Weights of a small mixture-of-experts language model, trained from scratch on English Wikipedia.
Size: 14 layers, width 768.
Experts: 24 experts in each of 14 layers, 240 GeGLU neurons an expert, a softmax router.
Below are experts of layer 4 (counted from 0) of a mixture-of-experts language model. Rows are named router (the router's row for the expert), down (a neuron's output weights, with its number) and show model dimensions 576-767. Each number is 128 + 24 x the weight over its row's rms, rounded and kept within 0 to 255.
After each expert's rows: a language model's description of what the expert responds to; "raises" lists some tokens whose logits its average output raises strongly, later layers aside. This comes from a sample of Wikipedia text that the model never trained on.

# expert 8
router [119 128 129 140 122 113 116 156 143 134 117 152 147 108 119 100 109  96 129 117 109 121 128 105 122  93 168 106 127 162  94 125 128 136 115 164  99 154 116 169 127 183 131 133 144 165  82 116  88  69 115 131 137 139 147  69 141 130 111  94 124 126 150 123 100 140 148 129 152 127 129 123 130 132 225 150 129 120  67 134 132 137 159 174 118  90 138 137 109 103 119 152 113 128 139 118 148 155 129 128 122 115 154 129  85  95 122 140 122 130 148 150 127 131 105 172 113 145 143 141 123 109 120 100 132 113 110 137 136 144 126 136  86 120 133 159 105 142 127  79 123 126 137 139 110 148  92 135 139 154 153 114 150 156 114 134 111 117 114 121 122 162  99 165 134 133 147 117 152 114 146 116 132 145 105 141 112 151 130 128 163  97 152 163  90  99 120 113 166 114 172 136]
down0 [135 125 141 101 108 156 134 118 145 155 172 138 119 154 104 160 117 135 111 165 115 133 111 115 135  93 128 110 145 101 171 149 102 121 141 113 136 119 160 125  96 126 145 128 149 101 196 160 128 143 110 136 135  92 126 165  99 130 137 128  80 125 142 132 164 136 157 117 144 137  93 135 161 157 116 168 111 115 110 122 115  77 130 100 122 171 126 112 138 103 104 102 154 176 131 144 130 133 137 133  68 126 174 140 143 143 162 131 117 141  98 120 152 111 101  84 108 139 145 122 139 139 121 109 122 151 140 132 113 103 142 117 163 117 121 106 143 132 111 119 152  97 124 124 147  76 116 102 111 109 131 132 143 149 127 128 133 111 100 148 172 148 128 130 180 153 150 139  99 158 174 119 124 116 172 151 148 116 120 142 137  96  77 131 156 139  89  89 131 121 149 118]
What it handles: Common first names. Given names and first pieces of personal or place names, such as John, William, David, San, El, Marco.
raises: ",", " and", "'s"

# expert 4
router [149 116 122 117 145 148 142  96  93 156 121 137  90 147 115 112  90 105 161 119 118 131 112 129 146 124 124 100 144 184 121 141 109 141 112 126 128 123 125 158 135  87 156 132 119 174  86 120 125 139 128  89 128 101 113 130 147 102  95  72 156 138 158 129 166 130 137 130 122 126  88 153 130 137 206 107 155 137 168 132 159  92 143 217 133 119 124 109 121 205 106 119 126 158 143 134 110 112 148  96 119 162 119 125 133 135 136 124  91 151 126 133 129 113 165 124 140 111 123  64 158 146 111 207 104 115 140 127 118 129 111 108 122  99 132 129 150 108 117 128 135 152 151 166 115 129 148 143 155 120 128 125  61 121 144 167 107 183 113 178 134  92 170  96 118 110 103 148  90  95 117 121 152 130 114 105  96 108 150 145 115 144 128 124 138 163 142 115 124 146 115 106]
down0 [124 128 169 139 104 118 120 190 150  87 119 146 145 132 127 119 112 118 117 123 109 118 148 118 122  80 139 117 164 115 149 150  93 126 139  96 162  67 115 149 167 189 124 163 127 163 163 162 152 137 163 155 174 161 151 165 106  98 138 102 119 136 150 166 126 164 155 140 126 108 168 122 149 142 127 145 120 131 124 102 103 158 101 109 126 138 121 142 139 112 102 154 140 149 124 169 150 144 130 122 139 142 153 159 181 133 147 126 122 132 191 172 159 111  99 119 113 131 138 151 112 214 155 117 138 152 121 130 149 112 116 132 139 106 138 130 118 168 144 129 131 134 138 145 110 125 204 130 110 133 108 156 102 131 132 151 152 158 145 113 146  98 128  86 137 164  91  90 128 123 114 136 123 155 111 156 142 137 137  83 100 155 165 129 104 135 122 154 127 129 123 100]
What it handles: Opening parenthesis, name initials. Opening parentheses and quotes, plus the first capital letter of a word right after them, such as (V), (Vasil, T. S.
raises: "J", "AT", "Y", "AR", "Q", "U"

# expert 20
router [131 143 117 118 147 110  85 126 145 129 121 119 141 182 153 141  83 145 115 134 160 120 135 119 140 122 148 131 109 114 144 129 142 111 142 150 123 126 123 117 131 129 126 105 129 136 152 100 142 166 109 146 117 133 126 137 146 113 150 163 109 154 119 147 107 127 106 118 132 122 134  91 127 115 184 100  83  92 138 101 185 130 135  78 120 139 137 169 134  90 107  99 123 123  75  89 121 121 124 140 132 146 167 128 137 120  78 124  98 141 102 129  99 138  94 112 136 103  80 159 153 134 118 154  92 116 129 108 114 125 123  97 102 172 123 171 122 117 163 152 126 140 143 107 168 177 160  85  98 159 151 119 153 141 108 122 150 114 109 109 109 180 148 141 148 122 131 168 124 179 140 156  82 120 146 101 124 128 108  96 116 113 107 108 123 131 130 132  87 131 133 137]
down0 [ 98  90 102 112  93 100 118 112 176 138 114  98 145 118 155 135 123 152 177 156 106 144 132 130 126 109 140 112 160 150 121  96 168 141 118 172 102  96 102 131 142 105 171 141 117 113 134 136 102  97 133 134  84 149 109 134 118 107 185 126 114 120 136 158 120  88 156 171 124 126 133 159 119 109 136  89 121 104  98 111 130 122 105  99 170 120 122  85 138 145 130 123 140 129 117 112 134 163 132 109 104 143 120 102 125 103 130 161 169  84 134  86 124 122  94 120 125 144 139 156 162  82 125  96 113 128 108 111 114  94 125 129  97 141 119 110 143 169 139 112 140 158 154  96 135 148 112  99 117 175 151 129 105 152 128 128 112 140 125 152 147 137 101 147 164 124 135 157 140 134 134 134 155 137 137  95 125 104 125 144 126 136 140  97 112 152 112 140 130 139 138 154]
What it handles: Sentence boundaries. Periods ending sentences and the first word of the next sentence, such as In, On, He, However.
raises: " the", " this", " The"

# expert 3
router [134 122 122  81 126 115 123 124 139 146 103 129  89 140 126 110 177 125 157 205 113 141 137 143 134 140  94 163 136 146 132 176 134 151 122 137 122 135 136 145 138 169 122 103 112 106 144 131 163 138 147 176 140 141  95 138 155 170 117 157 143  76  97 144 120 118 134 126  79 163 127  82 154 155 168 127 143 103 135 121 197 122  86 153 105 147 121 142 164 148 107 127  91 139 108 109 108 118 120 126 125 127 124 119 158 109 134 142 136 124 129 118 153 152 148 128 186 112  81 166 154  79 108 159 154 107 121 102 135 159 127  75  90 164 102 135  95 126 150 112 116 138 139 150 148 169 146 113 145 109  99 168 153 141 139 110 137 125 134 160 146 113 146 113 130 124 145 155 169 135 131 136 152 121  64 113 152 130 117 133 160 120 166  78 135 154 129 179 144 119 111 113]
down0 [119 147 103 147 132 157 125 124 105 124 117 160 134 110 113 141 122  97 113 115 139 138 138 110 128 157  81 129 100 127 124 153  88 117 107 139 129 117 188 106 125 146 166 146 116 146 148 149 129  97 144  80 128 107 124 150 126 113 113 130 183 131 128  91 139 102 143 165 173  92  72 170 136 154 126 133 114 166 139 144 114 127 134 145 175 155 105 111 127 116 171 155 104 121 168 111 113 144 124 154 119 110 145 125  83 112 158  95 159 145 127 163 132 143 151 109 106 190 138 110 118  91 155 145 162  76 150 144 142 132 102 119 143 127 137  89 153 115 156  94 151 135 143  98 154 139 151 144 156 132 108 147 135 148 124 121 127 138 152  85 130 111 111 105 132 129 117 110 172 151 137 137 103 105 144 111 138  75 123 146  92  96 130 131 115 108 108  69 140  92 129 115]
What it handles: Numbers and digits. Digit and number tokens in dates, scores, stats tables and coordinates (48, 63, 199'3'), plus "of", "Position" fields and ″W/″E marks.
raises: "–", "th", "/"

# expert 15
router [154 154 135 132 125 136 155 151 110 139 119 118 187 121 117 178 112 143 138 127 161 130 139 119  81 142 112 112 115 131  71 124 174 127 100 107 149 101 141 117 114 110 107 131 147  98 113 142 128 102 125 123 126 105 121 144 129 152 108 113 128 123  95 141 126  88 107 122 143 120 139 114 126 155  54 138 113  96 187 151 132 156 134  53 115 124 176 128 121 127 129 159 119 149 108 168 117 107  91 114 164 121 100 113 123 128 148 159 160 126 148 121 125 119 149 106 106 128 116 133 139 135 150 110 143 141 135 144  96 140 125 115 150 112 150 132 109 135 145 115 117 139 152  94 165  35 132 167 118 109 114 118 110  90 133 127 138 185 131 154 141 168  60 147 128 127 125 131 133 177 122 137 127 114 172 132  89 124 133 139 130 122 128 128 126 135 107  99 119 118 139  98]
down0 [116 123 119 143 150 114 100 158 141  89 110 127 109 147 139 148 129 106 113 109 117 132 157 119 174 169 128 126 129 166 150 109 106 145 144 140 135 155 117 152 138 121 163 165 106 115 124 130 122 125 145 149 120 138 109 125 137 126 101 154 124 130 163 131 117 141 139 141 140 151 125 125 115 125 178 113 122 175  79  87 170 120 140 135 121 159 185  77 107 137 100 163 140 130 123 139 120  58 137 153  92 128 135  99 104 129  73 113 126 120 164 143 110 131 134 103 129 137 140 148 107 133 138 100 145 105  82 141 135 119 112 129 122 160  95  92 113  92 135 175  97 131 102 142  67 184 106 104 133 136 135 136  93 145 119 131 114 140 114 117  76  57 119 135  95 106 134 122 115 146 132 127 129 155 159  81 161 167 114 165 117 100 118 135  94 146 106 102 131 106 168 156]
What it handles: Plural endings, group nouns. Plural suffixes ending a word (es, ers, ts, os, ings) and group or activity nouns like people, team, music, members, games.
raises: "'", ",", "hip", " were", " in", " are"

# expert 16
router [120 119 117 109 165 164 152  88 104 148 159 163 116 124 100 124 147 116 146 159  77 131 145 165 117 136 118  98 125 151 157 112 118 104 104 154 105 134 167 136 113 138 128 109 110 103 150 139 128 187 122 150 154 127 113 164 100 102 137 160 159  74  95 122 118 137 121 139 133 129 100 116 114 119 189 136 123 112 114 111 154 118 144 119  92 152  92 160 151 105 110 124 151  94  87  94 145 112 104 111 128 126 115 120 134 124 109 123 163 156 155  96 115 121 152 131 121  75 160 132 107 106 121 173  95 117 185 133 109 109 139  76 123 133 114 160 151 109 144 139 123 133 113  96 145 172 137 124 139 153 131 135 124 106 128 120 147 100 141  97 155 114  97 155 126 112 122 165 146 137 110  99 127 109 122 124 152  73 102 114 130 160 153 118 127 143 158 164 114 104 150 138]
down0 [108 155 109 178 102 144 136 126 107 111 103  79 127 150 164 140 150  97 119 108 165  99 154 158 136 131 137 125 118 114 118  89 126  80  81 168 128 110 117 165 134 139  96 114 138 125 125 135 106 112  99 111 123 135 108 120 129 144  66 131 119 199 122 133 116 138  75 137  90 113 153 159 120  90 104  89 117 115 110 148 142  87 135 101 154 124 150 149  54 121 149 146 128 149 140  92 139  87 111 142 115 116 165 112 137 124 157 119  98 156 152 131 136 164 116 144 111 122 130 120 118 141 116 138 177 132  99 151 159 147 128 128 129 113 101 122 133 112 166 163  86 104 115 178  88 115  70 182 121  87 105 113 103 129  94 143 136 134 121 109 109 140 143 130 101 118 164  92  79  89 113 163 124  96  96 131 111 144 139 121 139  96 126 147 116 162 145 101 116 125 129 151]
What it handles: Line-start markup. List hyphens, table-row pipes and heading equals signs at line starts, plus hyphens inside compounds like COVID-19 and 2010-2015.
raises: "Scientific", "=", "General", "Personal", "202", "201"

# expert 1
router [137 120 154 166 139  88 137 183 113 108 125 132  95 129 136  97 127 108  95 131 137 135 132 124  86  82 148 113 148  76 152 137 161 135  88 109 142 130 139 157  95 138 132 131 128  96 140 115 148  79 127 122  93 135 146 118 121 103 132 110  82 154 147 121 166 141 128 117 147 166 151 159 128 106  27 145 113 107  83 113 107 147 126  63 129 125 165 131 126 136 162 121 147 113 121 150 147 134 145 142 107 121  72 160 120 156 155 164 106 146 201 128 117 118 110 134 117 108 153 115 106 115 117  74 168 145 121 153 182 131  71 141 121 109 174 161 142 135 103 132 118 129 137 115  99 126 139 110 111 178 126 105 137 127 146 143 129 130 110 143 136 105 135 127 120 116 100  78  91 102 153 131  77 142 151 117 124 103 147  95 140 125 109  78 143 114 144 123 115 104 108 121]
down0 [131 165 133 147 139  99 138 108 129 134 132 126 133 114 154 141 114 119 109  96 146 116 158 109  95 164 145 131 121 116  89 124 155 119 137 123 120  62 131 114 148 133  84 107 169 139 131 172 144 148 120 169 128 110 145 126 176 160 145 163 140 129 151 147 110 130 133 160 121 137 151 144 112 143 131 124 107 129 115 130 103 130 126 126 155 125  91 119 141  86 136 145  98 169 137 143 122 118  91 154 154 149 104 150 141 145  93 119 166  95 163  89 133  80 121 140 141 150 101 134  86 121  89 105  81 103  92  92 109 130 135 117  84 124 122 149 118 122  99 167 127 125 116 141 128  85 170 179 133 139 121 157 115 127 113 132 105  93 135  80 113 123 121 137 156 129 148 144 153 158 155 108 112  87 140  97 137 171 109 151  79 128 109 129 160 138 173 106 126 149 148 171]
What it handles: Directional particles, career. Adverb particles and direction words after verbs or articles, such as out, up, back, off, down, left, plus career and nouns like route.
raises: " to", " of", ",", " in", " from", " into"

# expert 7
router [130 151 126 138 126  97 138 132 120 106 168 113 135 106 140 156  70 143 116 109 139 132 110 112 107 113 158 143 110 167 149 128 121 112 149 162 105 104 142  93 171  96 153 131 112 159 136 126 135 115 115 174 124 112 155 121 110 149 108 119 101 149 130 119 156 195 122 142  94 201 138  93 139 119 117 142  94 134  89 109 187 104 130 108 124 117 143 152 107  92  92 126 139 122  94 140 116  89 108 158 150 159 128 201 119 121 109  95  84 111 144 125 111 116 118 154 127 107 118 136  94 164 154  89 119 148 157 131 153 131 165 143 161 124 149 159 143 129 158 193  93 131 119 125 129  96 147 138  96 127 111 151 114 151 133 109 141 118 130 127  66  96  89 154 121 133 185 161 104 124 117 159  95 120 159 154 138 163 102 128 143 157 129 128 154 158 154 140 122 162 125 157]
down0 [155 118 119 152 128  94 146 126 128 123 101 110 121 142 117 125 108 111 137 101  81 131 134 105 166 149 131 154 123  89 145 137 116 164 114 156 137 117 120 136 140 160 140 114 143 109 135 146 147 145 155 127 157 116 123 149 156 176 107 148 145 103  92  87 118 138 132 137 112 100 135 108 133 119 120 120 150 152 129 132 107 126 137 185 124 126  72  92 111 130 145 132 110 100 173 144 111 117 116  95 114 176 187 117 148 144 123 129  64 129 182 109 134 192 143 127 144 120 156 176 134 145 135 156 155 124 106 124 104 102 147 162 149 133 151 163 139 105 145 114 107 131 120 148 145 127 144 143 156 145 107 162 120 134  92  93 126 143 138  94 169  82 132 105 125 121 157 140 124 121 102 134 152 144 140 129 116 111 130 134 137 165 122  91 144 148 165 157 111  97 110 151]
What it handles: Verbs and relational prepositions. Auxiliary and main verbs and prepositions after a subject or comma, such as with, by, has, were, would, via, near, after.
raises: " a", " the", " an"

# expert 5
router [126 108 123 146 119 141 119 123 107 114 124  81 161 151 195 148 139 138 126 123 152 119 143 125 124 118 110 160 121 112 137 134 125 127 159 129 122 137 135 112 119 160  92  94 149 111 136 140  96 143 142 115  87 109 116 112 101 114 146 117 128 126 144 137 153 135 171 129 103 116 130 133 134 141 136 107 151 153 210 109 165 147 132 173 124 118 107 127 147 168 137 113 124 123 188 111 122 182 121 115 120 123 138 118 152 146 118 101 144 140  99 132 137 116 101 136 137 143 109 111 124 150 114 113 137 125 112 114 148 123 171 126 106 128 110 125 114 154 126 126 167 120 122 133 135 140 144 133 155  96 109 149 163 168  96 129 104 131 140 138 134 119 169  71 115 119 148  67 153  93 139 117 161 135 116 133 156 161 161 122 130 110 150 119 138 130 100 150 178 145 106 145]
down0 [125 104 127 135 122 186 128 116 154 171 143 149 104 155 151 185  91  99  86 170 125  80 119 113 160 136 120 140 153 123 138 134 167 160 156 128 130 178  98 133 131 147 155  92 133  89 140  81 138 151 120 132 133 135 149 119  91 161 120 109 138 131 157 132  78 122 131 119  96  73 108 106 158 143  91 124 118 123 147  94 130 109 102 102 107 143 144 129  78 107 110 113 115 167 127 134 161 122  98 163 123 150 112 135 152 139 137 118 117 149  93 144 151 129 130  92 104 115  64 117 100 180  96 151 155 102  87 128 146 127 146  73 121 105 124 145 115 155 100 129 145 163 123 200 101 141 140 105 144 119 169 144 120 186 112 173  99 132 125 102 125  93 188 181 132 106 128 139 148 142 120 116 108 133  94 113 159 105 125 130 176 131 135 126  95 130 110 142 190 104 136 143]
What it handles: Infobox field labels. Infobox and biography field words and punctuation, such as Years active, Born, Died, Release date, Phylum, and the colons, semicolons and dashes between fields.
raises: "-", " |", ".", " -", " ", ","

# expert 9
router [129 136 118 140 154 127 153  95 136 158 116 134 142  99 117  99 123  57 131 136 116 117 118 113  89 155 123 122 112 152 139 162 121  71 127 156 129 113  95 107 159 111 114 140 140 139 137 134 103  98 115  93 151 155 131 136 159 135 122 147 101 139 133 130  79  81 114 103 118 125 149 134 118 122  75 122 100  93 143 142  87 111 127  96 139 130  97 136 108 142 133 129 137 149 107 118 132 120 141 143 155 148 159  91 139 136 132 139 141 102 113 114 115 141  90 118 119 163 138 122 146 145 115  91 119 115  69 147  88 133 124 128 137 115  99  46 167 140 144 135 125  89 137 167  89  87  87 180  97 123 148  82 128 138 123 132 122 121 148  95 131 107 133 170 104 133 119 138 130 139 114 129 125 129 145  93 119 156 128 133 131  95 121 124 155 105 105 106 126 127 144 145]
down0 [104 140 140 102 140 167 120 136 150 110 166 158 166 131 127 157 162 134  93 128  84 109 107 136 116 113 124 131 106 122 145  99 108 108 156 108 151 139 109 131 143 172 155  97 148 146 115 136 139 167 167 109 176 152 146 142  97  88 163 134 191 144 145 129  89 136 101 146 110  79  75 131 119 140 143  99 113 152 129 127 135 154 115 102 102 161 119 127 142 109 152 176 115 180 118 113 125 163 151 113 112 137 106 112  91 124 138  94 121  98 116 110 163 127 113  95 123 161  90 129 102 110 103 127  92 102 110 131 140 118 120 122 141 136  77 161 137 146 166 110 110 131 106  99 132 139 147 152 107 122 161 145 171 152 146 107  86 132 157 102 141  71 128 117 103 127 142 107 165 151 132 127 123 124 110 129 125  86 130 105 134 133 126 156 110 102 158 131 118 170 124 129]
What it handles: Institution name heads. Head nouns of organization and institution names, such as University, School, Party, League, Association, Award, plus Location labels and some everyday nouns.
raises: " of", ",", " in", " for", " and"

# expert 19
router [113 106 102 116 102 120 137 136 131 116 131 153 132 124 148 123 114 198 157 118 172 109 132 131  78 161 104 158 150 123 128 107 100 147 139 126 100 135 105 163 122  75 138 129 110  85 163  91 117 175 145 110 120 124 176  92  97 127 139 129 141 130 139 142 183 103 132 148 128 142 128 143 156 112 114 121  97 101 190  92 107 170 112 126 138 129  93  89 136 161 115 130 134 132 146 105 124 146 142 124 124 104 133 126 163  74 114 124 146 138  97 119 123 124 133 148 153 140 150 115 110 137 107 161 140  84 164  81 132 135 160 160 117 151 104  87 127 107 138 109 162 145 157 108 105 173 101 112 153 100 101 157 169  98 135 135 124 140 138 138 125 146 148 124 140 134 108 161 172  98 126 142 154  80 131 127 158 143 152 121 120 136 113 117  95  96 111 134 141 130 107 117]
down0 [145 154 128  93 166 138 106 111 140  96  95  88 137 112  80 100 139 122 128  98  75 174  99 113 149 114 102 105 148 166 155 131 106 134 131 173 131 143 130 147 136 129  92 103 114 158 136 134 145 167  60  67 121 124 134 129  87 115 138 118 101  91 128 127 149 152 143  95 153 103 158  77 141 124 119 118 159 124 125 128 155 110 124 128 130 140 138 187 103 124 119 175 116 140 107 116 144 124  81 126 110  85  91 124 104 130 128 132 108 145 157 127 147 112 117 137 111  91 144 165 156 148 159 109 109 115 166 164 127 166 142 134 135 188  97 128 102 140 190 131 169 118  91 130 105 161 118 142 105 124 121 125  87 150 124 127 105 146 122 138 138 134  94 135  97 159 102 144 124 130 146 130 153 103 157 119 181 129 142  90 170 103 128  93 165 146 164 161 121 148  90 163]
What it handles: Line ends, countries, occupations. Line breaks ending infobox or list entries, plus country names, film and television, and occupations such as producer, director, Midfielder.
raises: " |", " and", ",", " (", " |\n", "."

# expert 6
router [131 165 122  74  94 159 120 131 109 126 180 101 119 155 151 108 171 126 161 184 108 169 148 177 114 171  78 168 128  98 142 116 133 148 188 109 111 123 184 138 105 153 125 101 132 100 110 137 155 149 149 191 126 143 153 142 175 134 158 159 121 102 114 139 106 148 105 102  83 115 108 113 104 138 153 120 163 160  97 116 140 124 101 132 133 153 108 120 134 130 120 132 122 108 109  97 125  86 105  68  85 115 149  83 148 128 105 112 145 126 120 120 146 144 169 126 158  93 134 151 139 134 155 160 114 124 140  97 107 137 138  97 144 146 156 142 139 112 118 141 121 160  89 122 137 137 147 135 130 104 107 139  98 138 143 100 139 108 159 136 122 119 143 161 113 125 129 141 197 129 150 148 141 132  72 126 149  99 103 183 130 123 136 115  82 132 129 194 143 107 108 141]
down0 [124 126 137 122 180 133 169 119 100 111 118 123 119 131 111 129 125  78 143 161 139 117 138 147 199 148 142 130  76 117 115 143 184 108 117 110 144 133 165 136  99 121 125 133 161 136  88 137 108  93 114  73 116 182 122 148 163  80 137 133 141 135 124 145 119 146 128 109  93 179 172 124 118 121 148 169 145 106 146 127 153 137 113 120 110 145 128 133 146 149 142 161 130 163 127 124  65 139 144 138 138 142 127 119 137 117  83 145 134 114 109 135 128 138 125 152 114 126 147 125 132 156 142 126 123 111  87 124 154  83 107 121 136 119 115 104 128 133 131 118 103 151 114 136 110 142 113 142 141 106  82 161 125 146 159 111 123 166  93 144 140 130  88 137 158 134 113 123 117 138 165 216 163 168 114 127 131  90 151 122 157  84 133  93 157 165 153 166 157 115 146 129]
What it handles: Spaces and dollar signs. Bare space tokens before numbers in tables and dates, and dollar signs that delimit math or currency, such as $72,760.
raises: "5", "1", "6", "2", "3", "8"